From a checkpoint of a small mixture-of-experts model trained on Wikipedia: 96 SwiGLU neurons an expert.
Below are experts of layer 3 (counted from 0) of a mixture-of-experts language model. Rows are named router (the router's row for the expert), gate (a neuron's input weights, with its number), up (a neuron's input weights, with its number), down (a neuron's output weights, with its number) and show model dimensions 0-95. Each number is 50 + 10 x the weight over its row's rms, rounded and kept within 0 to 99.
After each expert's rows: a language model's description of what the expert responds to; "comes after" lists some tokens at least twice as common just before its tokens as in all text. This comes from a sample of Wikipedia text that the model never trained on. Tokens count by the router's weight.

# expert 43
router:49 39 39 59 55 60 57 28 55 43 53 40 59 62 40 59 51 57 55 39 48 44 62 50 48 53 48 45 54 46 54 41 51 46 55 45 40 41 58 48 49 62 61 39 49 55 53 48 38 55 49 55 44 13 55 73 45 63 57 49 49 56 55 37 29 57 43 61 52 54 51 26 45 54 43 49 62 56 53 53 57 45 31 45 59 29 66 50 62 27 56 33 38 42 40 50
gate0:57 57 56 47 62 52 47 38 55 53 61 28 73 55 56 42 67 44 42 47 40 51 42 46 53 43 36 50 57 30 39 34 36 41 60 61 47 44 52 65 62 45 48 37 44 38 47 40 49 52 58 52 52 65 49 27 33 58 55 59 59 47 48 55 58 56 50 42 43 43 38 30 51 60 43 65 53 36 74 42 59 50 72 51 31 49 48 46 51 63 51 44 55 46 61 57
up0:69 52 52 25 49 58 52 51 42 53 40 29 55 33 59 43 61 46 48 58 49 53 49 62 37 61 46 70 74 26 52 48 61 33 35 54 61 43 42 58 71 58 57 44 54 51 61 45 57 39 38 49 53 54 42 46 51 34 50 62 62 45 49 51 50 52 58 43 66 38 34 39 54 55 51 46 49 41 63 54 59 41 71 55 46 44 56 55 37 48 48 48 31 46 55 58
down0:39 54 40 50 53 48 47 55 55 35 47 45 45 50 71 60 61 45 43 50 66 47 52 48 59 57 54 53 65 41 57 55 45 30 41 50 61 50 58 43 50 43 42 45 72 46 59 61 55 49 59 49 42 43 45 40 49 45 74 52 53 73 70 60 61 58 58 45 72 48 47 49 40 57 49 52 37 50 53 56 56 49 86 68 56 63 40 64 59 43 36 45 44 41 54 54
It responds to: Tokens in album, song and filmography articles and tables: album, song, track, Series fields, "music by", table row numbers and years.
comes after: "|", " |", "\n", "-", "\"", " ("

# expert 3
router:52 28 43 50 51 45 52 44 49 43 64 37 58 71 36 50 52 46 50 50 55 38 55 41 48 49 49 43 53 31 48 40 60 34 64 50 38 43 51 54 54 57 54 40 55 62 35 43 40 52 43 63 43 41 51 55 53 44 55 54 55 52 54 62 28 52 44 56 43 49 60 25 56 58 34 51 61 41 64 48 51 42 30 30 47 22 62 48 63 37 54 30 51 35 54 53
gate0:43 46 46 43 57 74 52 58 56 46 47 60 55 47 51 40 51 57 52 29 55 47 63 58 68 37 46 60 88 44 60 50 56 48 39 40 49 49 59 58 59 58 50 61 57 49 53 38 38 53 37 49 47 51 56 46 45 60 57 53 40 73 57 10 48 54 49 62 66 48 44 56 47 45 48 43 38 49 64 60 51 44 56 52 59 40 40 45 49 61 48 56 36 53 55 45
up0:55 47 49 52 51 46 47 47 49 57 50 54 37 43 50 60 35 40 53 64 40 71 61 70 46 64 33 28 49 57 53 34 47 46 56 53 43 52 25 53 45 54 52 34 62 56 43 52 38 49 47 55 56 49 53 56 52 48 42 44 39 35 57 74 37 63 45 40 62 54 51 50 54 39 55 36 46 57 35 70 48 84 42 53 41 43 52 47 48 58 62 39 54 60 49 55
down0:54 51 73 62 54 62 51 58 55 58 55 55 53 49 40 51 50 39 53 43 67 53 57 54 44 46 51 53 37 63 44 35 50 55 61 53 54 59 47 43 39 36 44 50 38 59 47 31 69 55 49 69 51 65 40 56 58 45 43 52 51 49 64 55 61 60 48 49 44 55 41 56 50 64 54 40 47 26 46 59 53 46 24 44 29 45 81 48 58 45 72 38 43 58 59 45
It responds to: Blank lines after "See also" headings, "=" signs in section headings, and opening quotes in table cells, e.g. "Le, 'Action.
comes after: "=", ".", " =", " |", ")", ":"

# expert 31
router:55 49 50 38 42 58 52 49 44 23 55 63 51 61 51 66 41 45 63 47 55 55 51 55 39 57 54 42 60 66 47 50 54 43 65 40 34 38 40 46 53 50 56 51 65 53 35 46 31 48 51 55 46 36 58 48 49 36 54 53 46 62 57 60 33 39 53 56 36 36 51 37 37 53 43 39 61 51 53 43 56 56 37 41 55 30 62 29 58 24 57 35 54 31 43 60
gate4:58 46 43 55 57 59 57 37 57 57 56 62 50 31 54 47 63 55 37 64 44 41 42 50 45 48 48 59 58 39 49 53 60 54 57 47 51 64 46 52 63 46 60 48 49 43 27 38 65 52 63 39 74 56 36 30 32 49 52 49 39 27 40 64 50 44 47 66 66 54 45 56 50 47 53 55 51 54 41 78 57 64 44 45 39 48 47 45 42 41 58 59 29 64 47 49
up4:56 42 44 51 43 40 53 46 49 46 74 62 36 46 45 47 52 50 45 53 32 37 42 50 43 57 29 46 51 31 59 46 49 44 41 48 58 64 51 49 61 48 48 39 38 66 36 42 61 55 58 62 56 54 72 31 51 46 42 41 45 16 40 69 57 28 52 61 54 57 48 42 54 40 63 46 44 51 47 69 64 61 43 53 40 50 55 49 42 47 56 61 46 47 44 53
down4:39 47 59 59 53 49 48 39 47 42 55 60 51 33 52 57 48 50 50 53 54 58 50 61 46 61 63 54 62 38 58 62 50 46 58 48 64 67 63 48 67 53 43 37 38 55 48 63 57 43 45 49 55 42 53 45 38 46 51 54 43 42 48 48 62 47 45 69 57 56 50 48 54 16 62 40 42 46 40 57 53 55 89 37 44 64 63 39 53 72 48 56 44 54 67 39
It responds to: First pieces of uncommon or technical words, often in math, chemistry or code passages, such as Di-richlet, prec-ision, Mel-anargia, st-orage.
comes after: "-", " the", " of", " (", " and", " \""

# expert 14
router:43 40 37 57 50 63 55 33 50 17 55 43 50 57 38 54 55 50 54 44 52 62 73 34 59 51 66 40 55 28 66 43 60 52 64 38 39 54 57 45 64 50 61 56 52 58 50 54 38 41 34 50 43 39 52 51 43 51 35 60 41 59 60 45 36 52 44 55 44 50 49 27 54 52 34 53 66 44 71 52 32 50 43 51 55 42 55 38 48 49 53 37 46 44 47 59
gate3:43 50 33 50 57 41 39 53 58 38 35 55 62 48 53 54 59 51 41 52 61 59 42 39 55 46 53 40 51 41 62 43 51 47 79 37 46 45 59 56 50 48 63 42 53 50 47 33 55 78 70 41 53 43 43 63 67 63 43 48 42 34 44 53 47 38 43 42 59 58 61 46 49 42 51 55 50 55 59 51 13 45 60 47 35 54 48 44 48 40 53 55 35 56 35 42
up3:51 40 44 18 46 57 42 49 49 67 51 41 65 48 59 50 56 57 35 50 50 49 55 45 40 45 66 42 66 40 41 47 42 33 44 52 54 54 63 63 55 54 47 47 38 36 65 63 48 57 60 53 55 40 48 45 56 54 56 35 62 32 45 54 51 34 48 45 34 49 57 48 84 33 48 50 50 47 36 55 32 41 59 48 62 57 57 68 51 44 59 54 32 47 51 48
down3:49 68 41 49 50 50 52 46 51 25 55 66 44 56 44 44 49 55 65 55 59 40 34 43 50 62 59 38 39 64 47 45 49 54 66 51 33 49 44 48 35 39 55 54 54 40 55 64 34 42 44 45 56 62 40 71 59 38 42 60 50 69 47 61 50 53 44 39 62 36 69 36 46 34 63 41 33 64 54 45 58 58 43 39 34 44 62 41 57 58 49 47 59 61 47 38
It responds to: Numbers, years and pipes in sports and results tables, plus pieces of accented or foreign personal names, such as 1969, Páll, Luis.
comes after: "–", ".", " 0", "19", " (", " Pi"

# expert 11
router:53 57 63 45 58 65 56 47 42 37 62 36 61 55 55 55 43 48 67 56 51 50 57 47 37 55 52 55 48 47 62 47 49 40 50 50 34 50 42 48 61 58 60 39 78 54 33 49 45 50 59 59 53 30 42 47 42 61 56 44 41 63 58 47 31 29 59 76 54 32 53 44 31 53 40 40 69 40 56 48 50 49 46 43 46 37 61 35 68 42 56 45 56 43 47 47
gate3:57 45 47 59 42 36 63 53 38 55 54 39 46 57 64 63 63 54 41 51 55 50 49 49 44 44 37 44 40 38 50 47 62 43 45 43 53 48 51 40 85 38 59 43 64 48 29 48 72 46 71 46 43 40 34 61 52 61 70 47 40 49 40 54 43 31 48 59 45 48 62 41 32 56 33 53 45 56 50 56 40 53 45 56 44 54 43 57 53 35 43 59 54 49 27 41
up3:43 51 57 49 47 51 61 42 42 52 63 53 60 70 45 60 64 58 39 63 54 38 64 61 47 39 41 53 59 48 42 39 52 32 60 40 45 50 38 69 31 42 51 25 40 52 45 35 60 61 50 46 48 47 56 50 60 54 49 53 52 49 52 62 62 36 58 49 42 54 44 57 46 67 41 55 57 44 60 40 48 35 50 68 76 47 63 43 35 53 36 31 57 66 41 54
down3:55 76 52 42 67 59 45 57 40 45 56 50 45 42 59 43 30 50 68 44 37 54 35 57 58 49 50 47 42 39 30 51 54 59 39 47 39 67 56 33 53 46 59 52 60 52 69 67 46 54 35 48 42 42 38 32 45 38 38 40 63 54 58 59 41 52 50 57 49 45 61 43 56 46 51 51 46 57 56 54 41 49 21 42 39 53 47 58 56 62 58 43 61 58 53 73
It responds to: Adjectives and nouns after "the" or "a", especially in species and place descriptions, such as tropical, natural, south, cultural, village.
comes after: " the", " a", " is", " and", " are", " The"

# expert 35
router:44 51 54 53 49 76 57 40 50 38 61 46 37 62 60 52 50 54 66 61 51 54 65 47 44 56 63 40 54 45 63 57 61 51 64 54 45 51 55 57 57 56 59 45 69 49 54 52 30 49 37 60 45 44 50 56 43 49 38 58 48 43 56 56 34 66 57 58 42 30 44 32 43 50 50 61 48 56 53 60 53 63 28 43 58 31 58 45 74 40 57 27 57 38 52 64
gate3:68 73 38 53 38 52 50 66 46 55 55 52 44 54 57 41 43 50 53 44 52 46 57 29 54 57 49 68 49 65 45 42 48 51 50 61 60 59 60 63 57 70 68 64 72 52 63 40 57 61 54 51 50 48 29 45 53 58 42 36 60 54 54 38 32 47 36 52 51 67 50 34 48 36 48 45 65 34 62 37 55 62 40 47 56 52 46 46 60 49 48 33 55 47 59 45
up3:70 52 46 32 53 37 56 53 55 61 45 47 61 54 50 31 58 47 47 41 54 54 62 40 36 55 62 62 38 63 58 62 39 55 44 48 71 58 56 53 46 54 39 44 51 53 46 51 64 36 39 39 37 59 52 46 44 61 71 34 56 39 54 57 37 58 64 47 61 56 36 46 55 45 65 62 54 39 61 53 35 30 35 53 36 44 39 59 47 52 52 69 48 35 46 59
down3:41 45 46 48 58 54 66 56 59 46 52 44 57 41 41 49 58 46 39 50 48 50 49 62 49 39 37 57 43 50 55 38 49 50 56 68 46 50 39 42 64 47 30 36 53 53 42 50 54 55 56 62 51 46 54 45 51 52 37 24 44 64 56 62 72 61 46 38 55 68 45 66 43 46 49 63 47 35 51 52 57 52 31 37 43 61 56 55 51 25 57 76 63 34 64 39
It responds to: Tokens right after a full stop or quote, and inner word pieces, such as Mil-k, Gar-amond, skys-c-rapers, include, police.
comes after: ".", "%", "  ", "\"", " .", "S"

# expert 4
router:51 54 32 49 47 64 54 36 42 37 52 33 54 48 43 70 47 44 60 38 56 53 64 37 29 57 58 37 49 41 58 43 62 57 57 53 37 45 45 48 53 59 66 42 54 52 53 48 41 40 42 61 57 32 60 50 49 47 51 52 42 61 54 47 21 48 43 56 49 35 56 37 39 55 39 48 60 53 63 53 40 53 25 54 42 38 41 47 67 27 68 49 45 42 50 50
gate4:57 54 27 38 50 69 48 45 57 57 53 55 54 41 50 38 49 41 39 54 38 53 86 48 36 79 44 39 60 51 47 47 46 52 47 61 49 41 49 59 47 51 55 47 42 52 67 49 36 41 38 45 38 40 67 40 51 44 60 55 59 57 45 76 42 53 58 59 48 49 43 47 32 62 70 40 50 69 47 56 54 42 46 49 58 50 39 56 50 49 63 63 44 46 51 41
up4:54 42 33 44 46 53 53 48 55 49 59 72 55 53 50 48 64 45 46 70 58 67 62 71 47 80 43 66 53 66 38 54 32 41 53 57 59 28 44 56 46 48 59 66 51 51 40 44 47 54 42 36 46 44 61 50 52 33 51 50 56 52 46 58 53 50 65 47 49 47 39 39 32 56 66 49 48 53 60 67 59 47 57 47 28 52 40 50 53 46 52 57 53 49 49 28
down4:49 30 45 44 42 62 52 42 49 50 48 25 72 44 50 53 56 43 43 45 57 50 69 49 49 38 63 66 58 49 51 55 43 48 53 51 32 47 52 61 53 51 41 51 39 50 43 66 61 62 36 54 50 51 53 45 29 49 43 50 51 46 55 58 55 57 45 33 53 57 31 43 36 54 62 43 30 54 60 64 44 39 69 50 69 34 61 76 50 50 62 55 46 55 59 59
It responds to: The word the (also its, their, a) right after prepositions or verbs, starting a noun phrase: of the, to form the, explained the.
comes after: " of", " in", " to", " for", " on", " with"

# expert 26
router:58 51 41 44 55 65 49 30 52 34 54 40 60 65 46 53 50 46 58 53 64 57 59 43 39 63 59 51 57 40 48 53 61 54 57 45 48 52 52 47 65 50 67 39 67 52 44 53 35 38 43 66 44 40 45 45 55 56 42 43 49 66 60 65 34 54 62 54 51 42 42 26 35 65 50 49 64 43 53 62 45 53 35 42 34 32 52 51 72 24 59 43 42 55 51 56
gate0:40 48 62 66 42 44 55 49 53 42 42 68 46 53 58 55 57 45 60 44 45 54 48 41 48 41 26 42 24 70 38 57 56 64 50 51 44 34 62 60 33 46 58 59 54 53 53 56 46 64 44 40 47 50 52 64 48 46 52 51 38 30 51 23 54 61 43 46 47 28 50 51 36 53 51 41 55 32 54 33 28 67 48 45 50 51 38 49 39 57 49 38 51 41 55 52
up0:43 58 42 63 45 72 46 47 49 49 62 59 52 53 30 36 38 31 35 65 62 49 53 71 47 55 51 65 49 45 63 58 48 36 39 67 39 50 54 43 62 45 69 75 58 61 54 59 43 68 73 66 52 50 48 43 49 49 58 50 44 46 51 40 43 49 53 51 54 46 48 46 54 58 55 19 45 54 46 49 40 54 51 49 45 56 57 59 49 54 42 45 29 52 48 40
down0:53 39 53 59 33 61 42 29 54 39 37 41 58 61 62 40 48 45 40 64 53 51 49 51 48 50 60 44 46 39 45 70 48 51 45 45 45 69 53 64 49 37 56 55 75 59 69 47 64 64 53 60 50 46 56 43 52 50 53 44 58 50 57 58 46 46 44 48 54 35 51 53 30 51 68 33 42 58 43 42 30 62 31 36 34 33 40 61 63 46 60 47 54 49 42 55
It responds to: Line-break tokens ending table rows, list items and sentences, plus heading equals signs and sentence openers such as They, Also, However.
comes after: " |", ".", ")", "=", "|", "\n\n"